python train.py --n_layer=14 --n_experts=128 --experts_per_token=8 --d_expert=64 --d_shared_expert=0 --activation="squared_relu" --moe_layers=[0, 1, 2, 3, 4, 5, 6, 7, 8, 9, 10, 11, 12, 13] --router_score="sigmoid" --balance_loss=0.00156 --balance_bias=true --n_groups=8 --groups_per_token=2 --norm_eps=1e-05 --seq_len=512 --steps=3683
Below are experts of layer 5 (counted from 0) of a mixture-of-experts language model. Rows are named router (the router's row for the expert), up (a neuron's input weights, with its number), down (a neuron's output weights, with its number) and show model dimensions 0-255. Each number is 128 + 24 x the weight over its row's rms, rounded and kept within 0 to 255. Numbers have three digits each.
After each expert's rows: "gets" lists some tokens that make up at least twice as much of what it gets as of all text. This comes from a sample of Wikipedia text that the model never trained on. Tokens count by the router's weight.

# expert 36
router:092144121100130174167131094149165147154138108161123132142142122141164146113150102101116093108162123183119134155117141125153109131112136122138159149133150172143125132131105081103145135164117172105110119135085109147095152154163149107102141137177167121126104118142117071152111109153176130172135082080139147130125116139137149142152111124148151138103178085132165115083189145127137131142128151171152105153125108109115127099170139157159120081123182077118155135108154096112132172119141165158162139135107104138134142125120133140158133101134119120097142112130123130104117131166124111139121112151139146149119171141116159139138161160102114122159185157142130107071116142142134121141104128128124118083150118169141105123138147148098123171116106081105117125141115108128099099139150119
up0:179097156085140128129130172117091081134147141066118124113136150167145142122104098124127155127126110159179154083158105103081116111110161108154116119128147185132089157112126102123140141142127100067094163112127134154120094176131133149123118134132125141106139130120140122151149132088115142073129081154160141126183114128117147098143148076146131105126110112098139112138113118110144118134108116133149109129142130131128157138136176140099166150147145164148123109108115120158159153174125112107131100139102121135131146116124099142145115132125154152109139139094137117125185101110174076117131117122149120109110100116134151127098105145123139112122155147094075131115086137107107153181119141131143107146142118094075138068122148143133111148055112083124141152139154151125115123137133114
down0:152155081108128055128097150122116091115154135112110116146132078178114148112124133107155137156117138132131121130124145156114103177121120134128160118077155182131121111142135129109137135168125132119133150124073187105119145120145134101126169112086122157176108120134115133170135158128131158126145103117128117096128130092162150155132139144187092131137127125083119119140139129107120121152115142168129099122112099152133106148152124112127131175090135147119129189129110123146120109115150166122135106146145152120143100120120157130094168148115152141138140123109149138112130146149155165097142111154132074113087115142171144156138143103125146160176119145161111121126161116141145136118090152123104154117114139146099146115163123120157152149151126057105128144096105129134192161098166067
gets: " |", " League", " against", ":", "|", " season"

# expert 106
router:162134107102124151161132118125131145109147089128155159113102130144127095145112140102116163139143066111112130122144129123181165175133147130165149092126114109107123154101140102120133135107134157143136114122148117109135158116122181089129130139138141132105149124142174109147104087114184175115139120136163131147116107156151139122105147114110149147106149152149134077110147114091143144111106138135168148118171125169135131110168061135124114171130160121160111133108155135093122157127091142177167164138134104124121135090118082119146111095133128165151163130140110113106130097102132166132085067114175130155123129165127150115144147138115162138120155111109147123140120190124156130092150122134135124135134110152151101104115104141085108111146082078110132101153161087094119131097160119
up0:127119143125109166125149111150095140108109135116127149091120168110144125145157107127139105122140100120136129119154113110141137159114115151113123089107146149155076124134144130102093144116079140149135116142117118125160096127089163145137186094132156104130129117115134140138141078148073120122106142104122092131132137128148160154094126132114155202145092093102118110144157094099157152075129169100117168121104084099159145120125197142130157128157137157156143112103153143149101113086161137119131126130135112132120110118126153107145113088093113156138131143136156117120152061142122119139141155153089139127107171154085129095106095153152117098169172128132116137118151131121104094173118103121104094139153096115119097148104150137117141141150059117143127122143124142121137078090117085
down0:104095144109150118136132135169137131150240132113145110137107140106083119138153135116128113115135100110174168131108142102116103132142118080151165119084129101146137120180101102146116116160124130134134122111080167120111118131088158150133176107161160104128134083143145120107136153116111097115125136161145144139159101153144116145117145129130111132128109135128106138156135112094173097137128165136133112127107112124153145131114149133145156121128117125107122114156165142153165161079098143144156126120109147125148102129110129121100107106110127172099133110117125130139132130127139124122138112168124144132171153133187169140111112150119161169095144136194113144123097125086123117131122179118182158098090178094119120143116139084135132113131094115158111074122137150127159138125113188
gets: "0", "2", "9", "5", "7", "1"

# expert 65
router:091090136125150134155121120140093094130126127136130124141139094123183131113142118161169153098129107123115133138092124099182148136118128127135144161151125144110094100127092092125132129110127121142148119107162130131158170129124123116094129100119151126109080142149125109144082142102131089103122126099109127137086117133144081126100118115115126109103127137121140130132140142140097130092121128131198168166162105127096110109072108152118117126139101091149139175101141185142143124114119139076172168169141096129128133096087076135142137114109130112167147125134133106063111114140099136161102166119113142178157134135156137104174150108107152103125132152134108153130181146151134198161143117112145136132133109106120114106152108120100108112134084111092092136116137128113147173166153106
up0:107107115143130116120180122095188118157108155191080159151146142096130130157111121094157156094122121131145146100153145107184109099164088120109129123178115080115110147140129099122104113110102158125115154093126143155091133151147117148143113130114128151091147156117199114124132111098144116140136126137147122151140171144101133120116123154153122121105118155113111167110141154138144165145130138112106120146136127107097098130140112129118170126135127127140144146098129159112105119052119142141110152166133124169116143187176116097146152131114149072170132109117147108081083141106143137161138139120086101101115127108107157125126136148174128144114132095106131082090117115123111126094133150106118156108142081099146112117119140165137108124121127113092134117110144189114142137155147100
down0:112061103121128107152164125138120124160083097188134158134120094106128174120107148143114109150135141123163125093146102116131151161093122145118113106135113080162095100170105115106134144116146101122120140149089113096107142106149112112102146103115128110132093125120125190115123130120135119141142102119127099092150131122103135131191116152184111126097171177119136060123139138157129108099123093100113154134131122193106131132158080106177096121116104106117109135106117079128156123127117153114148149101133145111152159130143125112081153079123157134134130105146142163137145104135131124124146151119121157140108147117136094133110147147113123140176152190117148089139098129120130123151148126090128179101133141083180131103148155112093147142151105115138116115118098114119147114130096128
gets: "9", "1", " ", "0", "–", "8"

# expert 62
router:124157118124117141154147148122105156104132162118102136110119142148141131132094180154111133123130118156121155155083156147170121155127153131164092156157140175116145095113133126131147134121125120140137085127145132136171139153124171156127169157174177173086096169172103126118115100125167119133124123127133139147104163158114135137123136110110114105066142115111140118137183117132142106072136143168145181167142113126069116106152115114155115080154135134118126180138119159145135116150110110135139136127148101149153128121128115092122156120116123149161136114128079110127131131154093133140137083122110131134141213120122182148168175097127141127118138119119110090108148133152163165106116096135113098130159146118130115120170152115121125100104127121134153130105148134075159165138160132
up0:176141131127140180123140157125109118154168124094100115104106125129115134139124133144118169125165141140135079148120120125134137136128166133120099157142129125152104115084139133101127145116113142139117148119143120127130084137121122130111125062147125116140092094201127145150117157121130135153109136153106087161121172156125114169114105143131141120162134157158131172156144105131122153088133087093150123146143114154176099116137103089143103144105131102119139105147167116105105158173121125087114105146118111151109148128061091096132105125139153124109134125101163170139177100111146118136116115154159135162101171166155102108128167125174152123125116152111137156135105137134115155151119094123130183122137141119114165151087137103120162138134122112060127129191127123102099158150087146
down0:157130123141126115133153116139094142162204152104178161088145161147121162172116138103146139114129125159146120089130104100104118102134156142134153121100095110158146146173116131158135134105109174152115138086122124115126118148150090126129114138119107126129139158137181118173089073157128164134112164114084139139164120182149154153136132128142107148145138137099118128119121131128096163135107146081119155121105088107109150165110118100144125110120144127142131117170166144146125125124175097107116080119146125172122094120145127111114123133126152108121096136154138069146125141204145137088152150139139130146143163136137096141126138125139119158130087114138140141132094117116153100195108115144125152129176152111136144125093153166099142148120150123152141130137152142119089092121075149
gets: " of", " to", " from", " in", " by", " with"

# expert 91
router:129155161146160130152170143138106132125132106144134115153129118107170138123113135126136127105118075137103142168151104119148116123084121135108087132156140133169128128100098111166141124122102149132113127142102140152145147126171145157104110128133144129087113145107144101155115121101090105122097124116148121148158123170130075133121136134133110152119098207154152119108159136139098133139124147127131164132116126175086087096149084155111099112164089144156141159118127146145130172146101155140148129125160105130120140139076130124138159071082074103154184102112101130111123139169114135150122107147156122127149164139121144130136157117083157160146138119097104123172167146104114132163119063135103130135130132118112121133178140186090120146109120092107154133133127148131118140128157067
up0:172163160127186122163155096101149149112135129134127131150124154151123157105095137140134146155129115115097135163132112146111135077141133167156165118145125160111091154161137117140123120152125150132080132100139132154182137061127128132114140099083143105184127117117099141106125142137084115130125147172159107130153127163102086090141114110185137088111136143140143147087109112116135110081123122111150077167122138110119109071108098107113122165136128139103132147149143120159114132148139105120120101184121135146160138131158114118092148127151151116094130115130095120111161160159134109103111134150129086089180099123127148104137119137147137157116116147107124138181175134098145115137122106112126140141134100105198151124102147149110142119165106142127118115111136126115108152101184116
down0:093131122101154107117144114131154133104117161116145105114116149142133139112128141197099130114077115078096161132144098101134133131146141164082108162130101104100133087127135126149153125124160142133120126132101177111128146150106131141130127113149122156096130142122115098139085151135175166124108150168174120133111168103130162151104149120109153138152124171137152137148142143120088104118152165111127127168148154147096115148116141113137136145119071154077150123132115107130082081157108132099193117110174102113131106107106124109138198112136166149133109110169127101090109145103068127102145114117141133163144149130115122133118157105154111151133169171127109125119093143096155125105139090115171099130136131127173104089144138136185125127124120149110129111118081116114111130119153115
gets: "-", "|", ",", " |", " and", ";"

# expert 98
router:122139128124147165116126140158128126121132122133113153108116113141129105144142106137134146100095094128097136143155148157167116174137165088105124118167149131096127150125117146109147111140149117144147121173119120119144155110124127097138116138140155146093131117174133113127090108126153121106156123103137123122161113136109089170164166079099178161062141120196151099128132127083147127124118133135162110137143136164084115094176063135114139125129083135150140152122095155126152129124091132172139131164155167107129137100086104117144116083144106122125159151108100112189122116146131142110090119096112125145139125156120131101140133118143103150135128164118116123147157187155121182119125135144162117076154110108130082133116141113075105125150108098175090127130109095092116133142126097
up0:137107151133160177104137136092114120138164113152134156130178090159081133121169175159168148143152134116130117133101187107120116164119109126083121109132130103122125144085140149124157135119124150123136118099120131130116096104106139165132131136124135154093121158167095111113120149081162112153172099127138175154132133097126158167121142095120153118127132115124143159085124113137182111151093136126118176129144134144138136128117099099102117121139106083143073109126113166181126109100113150114078139139161145142125148103100094146129159144088137119111161151135102093145097160135113148158123106122133106117125139122062167144107136122137166136175127164096153168132139141130110160126128166155134112115122134120109124135120136107134098163105135126136111135126115112199104117131085185
down0:147131137125064136096118091108153172143140109151168140107108109121105179098125133128151139164152121097137146097097114138132114189128101165119125115163145092066124123126147135091126086146161144149133136116159098165093110116145126155148130139120154161164161128132136166108123126133106139109133121087087092140139120150105131117101094120140090122148073121111155139130126118127137111112117118116121095117119094171158113147147132115122132127110113160150116156090128130128147146159123112173089161057142119099110126122152126126117167097127098105120130118123116199136164160105125121131154124118122123105158096130167152137150104137147122122117090167099098128117106128107115130092163098137135104163150128114097127144098145151105074185154104177108127153115126101160107101102103111
gets: "0", "2", "9", "3", "5", "+"

# expert 99
router:095141123123166177128140121155106141142108130123135142113106140107142098159151091128143146096101062105106139131183144155161111145133164133118119101147153139112118153111099165127143112121152130139136113143098095090146154121118141093143118159160138157106132089149132119143100092118204114109157136101129109128135119162096106121162160074109158133108130116177138120132126137115113094125105150136163088123152135152102106096132083139103130139157081150132123143125103144116145154139108163144137143155158129101147129093106110126143113076130124130123158148148101103176120134122133109105123088128136137180149102153132142098124132115131098147134127170112137127168152185131109169100101132133139088110125151096129066134130182127078105113145109103142117108144129119065108164114141095
up0:092143051119182133100141163125136076096089112119130131177120123137137163177115130125150127142129135142095135126139124136137139140174137132159125148144102120149140144132168093135114097107123125093156130109129139090151137116112099115127125097140115121116085117074140097102127112137100117098117160127184123129077156096135139114067145129084124095129128081124134150115145163116087159145152099138145117120124118138153139160129132124104146126111150091074154137163082105104151148108117129155133112149143101087134130090141115171107166094129171091164185121114147134130129139124117136101165115137121100103110141137108141097082110102104067119114129119081129122082116150131169146100129124149151132129161129139168111124100128127094158120140083130151167125120128119105154108131129127
down0:156118106144130127141095115148097125107126101139135149123114114080122134140142142108118114117158133122108123120153141065112111125137119113076119114168148092099119102128135126112141146112105124153117138111086102094116119125126103164082116132159105101130081171125136134121156130103181101112113182101111108112096160162089113151093146143125116151108130097116084133125167129115116160148113129131111174093128114114123121120146101114133119133111125108093144169110126129098126150107117140140120131170141106134120129117090169133100148149158128102160172126082168114077137105138163133131092157134078108105141127162162079127110129109104099169181151064145127051150153108144146122160140148139101126106155121138078186102114141132157157113172151104122127132108145121153126110143117131
gets: "0", "2", "3", "5", " ro"

# expert 118
router:133121122104154155150128123151102103166155130140094172132121129146187125167118111132165139093144045164072175145118132130145122149138156165170130153171099130122100144137134140163135149150121120129122101095151129118146149135131120118152163118157122132093119141149126134154109154092136086157138080076157129155123135133103141162143172111111149092120106154128139108118129126151143131122110129147182159165160138168111114133139088113091099124194120080119138165142147193152135117135109116152126126131116123127129133093101139122136115100112117113102171163185148126128106147101092180124144109116185136121187152127101166121149138125133136127155142172124109128144168119152121175117110098135131110104147132135145124126164137119134108122101123128117111129131131102115095105130119153
up0:120127107133093125125128147162105134150114159112116081106144146161131118128090128131141151126070113094145132162131121143163112112139146110142141078146119120126147122162127155152133060170095161095115145179138107119108120122110137141148138162113153118123154113131085118126085139126145142133148163127097132114199138099105103107155159111140158110104134112135115093132134112158116157111151094132121087127098144133153153095122144145108139129231103073107097110161156146142108130111129141132138125124082108135107091096101156098118127137146166113139152137124093115109106119175120131123140147116098076116151183103101142131125141140112122107170129163136153083107122156139120090165129157199137143143122133149142142150173168136130111134104133150144139131111139161127148140122115132
down0:166112128080111124081133150153086139122084098132119105132125138107107127132114156077087106164152148185109103148145091103109093142098132133123140126103092156131155097132104168106150133122133091120121146104106112143157108125112130144150112118135149138134108104108100134119109173122161154120103150134133126145136111134127144137130131162159131127119125128088104126156123124134104140137120101127135113168131089183089171122122122145141109127134110137170108091059179117077124067105099135150093157172147174107129107113131137137108083193128098080156084100117150134115142138090125121116128136129133165158115156106190134165163126092122141133156079130115078112134108131132134129098130134138123130115117158127147105141109144094158080114131158096147148141129156118124134132112135149
gets: " of", " a", " the", "ing", " new", "'s"

# expert 11
router:126140147117152137145177163106122108159118140113138132133149086117145150098127140172107122142168143151130109162126153119175149141123141135118137158136106142152119150115038095108118141139119121111103127130125102108183129115207145089129110164140118140155125129099137048161107153159092157150127127133170118134143163130137113134143131122116143129122148133119130082111177114158121128126143162125156179149151168099140110129152122180174106154124144120113193132120120113105147145132136099088178116129123154137128111127134149152135122063132158131119196152122103097132109130135129151133128133130158119132151130101094152144124146132139134129129142133118120116108119123119139187171074107121145124135131123135145093125159165160117099138136142127142177154100102112074158135127118132
up0:144148121151126110178137177123154115109080141157176131184145147154159103121152122116119127109111120126109097130135166139132111142132128117141082106118099115108132167145108177144130115120140135097175086122098148115083109158158141118156128147151125140082099155108172104138114120154111171138113113123090145129127169120150133138131115127146147156127107159114092121091110124111128126147146156099116074148103092135112145124134127170104103100169130103116130153145104131110133163114125113139129126151092123139144088058124098164166124100123119080138141128120098132173118127140101136117162052125115108052148138162119143125098118142138143162108125114133098146179129127127105091119184109130106146157127161159119123153137134110114160168159113136118106136118155128157141130147101097
down0:096114144095129147105102137117104141091148094168095177096204147086147134128095113125163091119120116126126114149156056131121133124156182131104114117087140123110153078143146142117129151106147209147099141112107159155110152075143153155092095137122113120100099160127147114118144109132123071129140107143070151132166111149085153110125132124141108079108117177126144073098105122103163124120123132124114110112128145148138133103134110124095107112155113139126111137112147140131131113145121154125140128113139137125082160136121135089151122142127108125138074109115089136107147134172109128091131100083156156144113139090168090128137117118126118152131163088139130087136136112131129114118133105141110152151160139136106104146140091135117128132117130166087125113087128129145157129134173127
gets: " |", "|", ";", " Pos", " Party", " No"

# expert 88
router:145150137128174126183100175125100087157122155157121118116135112102144148165109124151141104109128138137092139188122148116152121159131125117148131103144098131139128102127129139143117120124119158152151071135143162136183136128127138131196148110155167095088091130121117060156082153141155147171154074117158118112134144150090133167169133131131164128119112151127108141143151111141132124140162143125133174120158176136122132094167097146121094133129111118148113131130141190155163130078121106156146148153145152135103142115126148157175124108157091118175125127142112088116154130125112145141132109106135139128170164136136144118139175094098120129138119167123107167169120141120120139146093084136113139114126115152124113137176157168128090122115123092125141104134104127144121129112102096
up0:131120128122151091165122117162111112087117146175103137125124154143127146095141137116138140105108105120108125102127156144144097146112166150163121044130126121127142097130122089131109109115107114117127146119120092159172112144111138113157113124138102094124150124098116103092136111170129128133134135121175137113149170147127120105121124072153141138135090114100115098138076138095114128113112111138140103145133090096139120129133127168157128130130130124122171062166114130188123148076137143120132137117101130139134150111078085101127102134133114118165148132143126100131098150122131187134151103146151142178114090125141102124157133146103141114171133097120151117077127146128152109109134180104119153120120144147154156150079120175112135101096111102127077118088100153190126165135088125
down0:138131144149126092126143172122119110093147102100138150108111125113119145169119085135104133119131136090123132123086157136111186171148128122135143169174146120142125089158134127130109088142139121139138097116092154151151175102114090129127122131147135179127081140131107137140143132108136148110132114151136186118119104123101119074101123108113096151137117130138097132142134106108118109178152115124136129126137113140144120128142073094159112188118174130085133109139117168086128106113110161081115129148126121175132123140116104104058128096174143094104088149145111142124116192142145135102149179087156126138102127134155139144120112147103132122114138140152086120160104131125142132118147111144203148130107147106166158074154122171145140152116140154129136113136118124164123138161141147
gets: ",", ";", " and", "),", ");", "."

# expert 90
router:127139158137156148181101137111099090134111153176128111140144112085128122126072120123120099106153139139128125180145138126190080136150135136145081122135078135136126121110102115113122116109132165151143087135118157158141134149119131150112144112147128119121075122112114101129097113158168131151154097107151131135157168150131138151144135102165136125125147189136116129107172111129129122142156157148129140114158180140082149088172091133103090095138110130167128147136113169141146124092094148113140138127121129101135111102109113133149100119160117107151146137127084110127128121140118145147161116117154159134175163131138174172110150146101132133135151199127110127179102142111122131133088107152101146110103114139104136141183117167117120120118102061089116112116117137147115151133136083
up0:131167119122149120146125156167129153148110124158120132130143100180102129162147102102117136158137121143147147121148148110107141140127143117132104136112112111104127133127170147134115130099133169117172134118140097129137100101097170079148157141156118128188135128118125116112144116120141128123127105150123126153176131180133137159066122145169124133102112154100141151122152108124123103131114132134136123075119119141145135122147187103161166090134139128136125109141096110140152094087126162104136120116140133144170105126103180123114078106158136138119168126139106085134135099149122180136109135144147182142149135145153101163112146151110081092117110170136109100134105178153171145120071184107109087169141143174120113137159089155137126092115128075094140103117152127164133138110115144
down0:101120138151121129148114138159170113100123094086157104159128112111155123146144130122112130123134132097057140133166157174117135172137136134138143165147098106092098132132108180130143105127131156116108134141130141098166102171138148100091116095174124155107117143086114109107154157148148114143131116135152141136081106145163159112133140107115126138097150129127112073147123101132160122141103104128161097117169140105148158148140126141119149134150140101109131160115157118082167151134129125120154122101097133124089100160100126132158099095134106067096174141129091163105140134118107114145134127115139116129131148160159142149138112134115153135102133103118125154154099144157180155133131084100154167130139124147148130128035126166129133105109131100118114108122100146146138126107158049
gets: ",", " and", ";", "),", ");", "\","

# expert 94
router:125144094120139157157097145119089060113098128178169094129101126112174101165118090161144128130119131121117141138121153152219131142141187126135136153152108098109103125128137115146116141108125131117138121119100138147145128131169147124172113099120135139138125121123130085159127160145156149136141094128154148146139095145100117151142178118153103136150139093096149118117140099119135141141158131155182150124168162154092123118151101094100125130098146131125104131155174142126140156092095098134197136170151123084128152118139124143153163092151115095137140132152100130138137132120125124138120114114123094128121132122100131167118194113117086144107133112095127118146117112132116158157120125123123144086133146143172114087110131130081109122131109113129142106116049105119119161134127084
up0:151170099167128119119100103084131092172116165165136127105075123166116124120093115134122157153134155103105159121124129148129128132093084135152046163134102111147128168108145142106113118132110131086108129142104065129146138122106130089146128134132150081158114123149140132078121138192134116111156094133095144164162102141129132138116104109157139115133130162123138118094110139134096140143105134104151102120128134142178129101140150148128148110142130127162085130174116081202122128145098098164124154104122145107127120136135149162146157093085147129114139116119135122123144120107139166161139153129124157148136165122134113144170147132146145156125152122115103126075115132126126175138099130131140117131165179138113146106118111164079106137118097128097156099112148143113113104115120180
down0:102139124118112133116150120132100049149138149132146094122110167151173139117137103122132120144104129118148165116115133133150088106178154130096131095104128134136121172118133119125131076115110118168197166141138138142157150130141118097103116077163157110108143142160131140136136120138119159121133158130155113121133101119115104077091132124070132171134114134124143135157129158106151128163120118093123126119143133139119092154161161180164153133091128163116165121134139150164095111133141121135126150185101141115124110165154150118154128181180135133157163166134129149111116101162111134150122148100123137134121109116119120120127116111135148162133139112083182150129107101113138135124148084096111182088189124124111159084138136098129131092113118103133163105120149153107121084099139115
gets: " |", ";", " —;", " /", ");", "°N"

# expert 82
router:110156147149144174186160146097118093116127109153141109153084117091146133180119120145155137127112081147123150153128152152184157151142142156151120172123139154153108108089088093133132125119107138142116097108101145162142123148133154149145127110149129138110100139092125140141120142127138112131139115134121091119150144133135118086128150108126140146125143161126147102155140104106125129140144176134124136178112132146098107091186112131092128137164106141120170100109149132112136153097096125114174137143127150098107166112157120118135114092115076143137181125153123118127126148120095142153130114140148112108173167160134154124178153168088135152140167152108135134132152158152146190136100083169122114089151115097152094105124121125091120152102100085121127135122120091107078142103103096
up0:144153146103115139128123148121150114080165127140117136128133131096112129144123128133110151110182133116102122159124130139128089129113129124153062096132150088096117120144093168117147125093129157158114135105116128122167100103114158149125139117101129097129111128115150143116140099127093078132131122141112123133179124105175153143132144128114103082129154106132148089107099110119129144103145150135157138104116137116072136127090189124117154147111108090113120179141137130074100147171115089104155152112136109133113105107087108131167096177103082154102133118084129170144113089127129125159118176142164141124142115121116093103142118144102131104109103090135070144137192145099081123122125128153095123098097137126141132161126171111122128136124095123122109135188095095127146142164149147
down0:076129132136131138128132156115096118125140116163095118131141147205129126111152099121082171134115153103150114127149141180141123126135135098127169092113093120115121100123145124095096127137173136135153123128127136137160098141159123128156131154112123133109092119101109119112081139125135124101106155127147139112125129149117165105097094121165138138130076132136112100148166189127117124085127151088105122128100136125124177162106130136123120143066144121124103136152116122179118114141127109117149124133146124141090106145179183059112129086135133111079101097097113095134128105137147177133139126153123143119132156168110104145140120148108121097118167157122107119140138143129186094082132137116139141156085107120133117141152098168124105114088092121091146113111116137094146164083089112
gets: " |", ",", ";", " (", " –", ":"

# expert 15
router:107136118128174151170180141125106104122130127113104093141120132132139144114140120179116115151158148161138126166132148135175102127142119143108143174140106124152090154095105101120132115132114136147123108120136136118161144159167117107177142130103157138123077126105123098138142165147110141158140116107181119147127169097106136172141162107153128129119174110122123092140161119163161164131147147152159183157153155133068084123203094184126132129118173112132161137099131136096141152133108097105186120132116129114123156123139128171120082062102133107093158110113121101121139118149148147123123095122138149137149142111094128161169132139111134109132168138145156133137138147128137172136075121109154141136123134138142098169134135137117093107141147118114113154114097108109150104121155136
up0:136154132127114098127144099139136133111096126158136151135147115158103172108160118151114146121127153110142158119142112136114105147095171108157114113142099129170105100143099136152132089097188122115131133111160137151114107150162097190148129145149145122164111147125138108141119138161124086153128090150137115098167100136123091108126105159151099138130111101134074120143171148138141129126105139127116124114128126134118138164129090131106140117112139162165140110150145098150136097076138100101160116146139115162142099136136113118109166066149110097124122162093113106128155137132201089133118101181117149115129116111092130143125177127070108099156138176173150137153165108164135169100127168128089131163125128098148144138140131151138131158154117159077148124133107105132124088165122150
down0:128103121120110150133113131125131106110138122150124172155144114074136136089158110133138122133083136133106146139120146109144101101125115123091134096148160141144147134142164149130130155132115118111138167111096099147091141087167155120089169118122147138110150113090151102128160174092125133110158109105082111155167113158158121183138137076102116018159120132113136153085123127157119148144079139111115127147154108148139101134139145098140141096140131164149140157096127118140145116164119130141096108143123125140165162153136139109176128136124142133193120127153117115171146102171089082095178125094133119109144120117102124112112142113142136131132146148138111131116126100110127161096139118131107118124153123143161119166147109181050148105135144123159121136143127109147129117132128162
gets: " |", ";", ":", " Player", ")", " Candidate"

# expert 89
router:112109115095109155145153121098128103131122156165143117144107118153146129123149140111143102149157080118135111181136122177173139136142150124175141139129124134129130091128088126118144125148124168166171124138099184163171147133145146101131162125149109152127138126134147120178119170125165155126144097085137160136141112128119126139135158115187113145150146090113133096099112109113141116161136143157124132151155162140121151103147101157143134134129142124137133136106142163127145177137114149116175150189147125095145125104080089103168144086131143093170179109151145126131135138138137108153153053104124104104163117111112153178122175116115107126133097127106118140129126120138135114165052129141140143107145148179112103088146126157095108115132117113128147141143129129083130135148153125
up0:132138132143118128139109153107144142150128144159139127121130149158147134081135152151117153105134111121128178110113137101097113118103135148153112108135120097193141129150100132107129148162160147167134117145125158139147130156115084114076132118101111172084140165093092148063115128139179131150166117124131126139140133132135165109144152115172111116140135148113152142094186119109133149210101140160122141178123092155163091117126084130135140119190122140120141130124107183141118138138130087101159123119102142143107077115144133154137155107131166134105181155135131168147102153120135114159140089105161144128161120130088149130076143120113114135136132103183103130127129107135127128189132142176146125099136136121140099119139150114122141132109120123088124112118170137099097122148134111
down0:148085074101112151137086152144132133127098125132142109092135105147167135110162167126113113101117165149151083157157140139126105138134125113150137129162112122163158152142139139131117090151130126126137140188113120105130154149112153114085110114123137128137123123130139173144114162145111127143124112075113151167129110113099166135107113178085061114096072139152146169103144141139118126177106112115115139116136151123095102158085127107100180156122179151141116133142098134146115147173112139130115131118129140135125109118163097147119159123093100161171153110118139140131121104140138108142076093105073110134088149083138085136144134103135149113144115108146095096143108133124134137139123172127122119124168147162118136088131139123118172133109146125109169106140156151178169139089148149
gets: " |", ";", "4", "3", "5", "6"

# expert 86
router:123143129147177138129162143111100128153123090136130149121085126098147115148147119121165139116095086143096140162106137129168125121120149123125106123189131148165116104084108139118139104111107162120137115133129106135159118143124138131095125136153141099121120177124123129114140114106125129129124110125124128167155137168129080101106133145129115119121124176123168121145134152107091131151100131145172162171128109144096110099179114135121075141148143124143152104120101132162121170112122164132145124128134091116133160115090124121129119093097087117151188147158115124129138155128117143160153117139123095126125147121145150139156154149038120126175161142097119127145146163135125149150124120146113123147150134078142065118150098123067122143134098086104146128106116094110076136077123056
up0:168111102132140161154110176134098089108127129134157102106148108193139117148131186141137109150173170112144110130098091120135169128115133084130123147104153153090100146094127111158103162123078112132117132106145156144136113130099132093097123179107151117110142135124120141091157101151126109126078064086135146111140097163144125115127116134150110127097094121134133099139169185152098149111123116129119121108132132124088160131141120130112122134111145136126150118120125087130164123157103129118132141110084133112111143127105133123121160090136085144099117124120159176134119114076136144129124120132168122180147136132134175182115113095156168113107195107125118111107173121129133103148134158093144103157105173115126101091148144157122107134122121127135087167156125120120121094131135118
down0:121107150145113151140107122116091149137188141094127104134123137158179143120140107123148107123075136158105129164117116114114140153119165100123091130126145189117158103130177110124105145129085125159150128135117143096099101121148162151067098126115122146113208105116143154139110116136097124123148136093095151151095130154106144121126096129113064099099092165155142132094150135119131124159152106159173142106119148165124149136141161116135130107129154137160145146111102174186137135149101184126134161122137125125090140098127092099143117095129145104181120123140104138107121134117111142167157107167115120105108166134161158134126140125055108144137110122136156141147144167144100093144141126153105149135109133090118142111108138111150124109166142112164137117133133113116114125096152155
gets: " |", "-", "|", "\n", ",", ";"

# expert 45
router:116132135170103131123128147123095127136105142138100105115121091120147142135081109114189120090096059169103151155108158137149134141115162128143107147144113152091097119126122078140123131128110139106114071129140141126119137124141117120101125128136124108130094144107151072156127127094178140162117102098173137150151136142147111143105099128131146129108163140135135082117142119127153129109121154125190154110136144107068093075142098137103079123128104108109148176122086202096126160115089124128135141160110173128130134119094134117154149129099097100098137145109127161126117119090111124122111100099137140149177143111141166133121152143119150118155123177115106118147116153128098178112115079141130136120113114121125136140161115136137101121137137116141143101137109077126125188126180130
up0:157109151127097123118115135191122133098075152125118119143141108126087113131106164112146135128145109126124109169147139124146123156140114130131162155140143132108131082138166107112142165150125119132125135132168134139169106152133126113119094117159108110119153141112173142125151164100130132145109076149158121104113138129124132117159108128095161116140098179158142130121157143122105147109111130079122207136183131096120124117166152143140110113117130141113129168182124173152133147124105130147143156113097133120144119141140112146109184105146184122127140167128143088146084116098109145106096145142094184151137162119111141106075113146114105128109100067163089104124140143125116147143151132120111120116132195129129089089136199136154117143146128102147149133114128099136106139110170116
down0:086155130127181170143150187144175061149136084121085152088142158094151122153096141084141137133117131149155152128078114136150105118124144117105125151125127125133127137140130127106129152131097144104082123092101130097120138130106113125122128140132163181128151096107135172132083149121134092134134123109065084089120119063133173131124148127114159159161119119141152116133147131152116147128126153096129122125167120105135183094136167167158141142109121154129125118134137136109165126093115136129132116105144113145164159133146116100120149151136134187153107128097146109143143111108154144128118127107138093086157167145105109108153158126137122139144127051123137162087137121118137129175121143135166154130158144083099131112154148119168118131121133111123100103169132106106123106128118118
gets: " and", ",", " was", " or", " to", " is"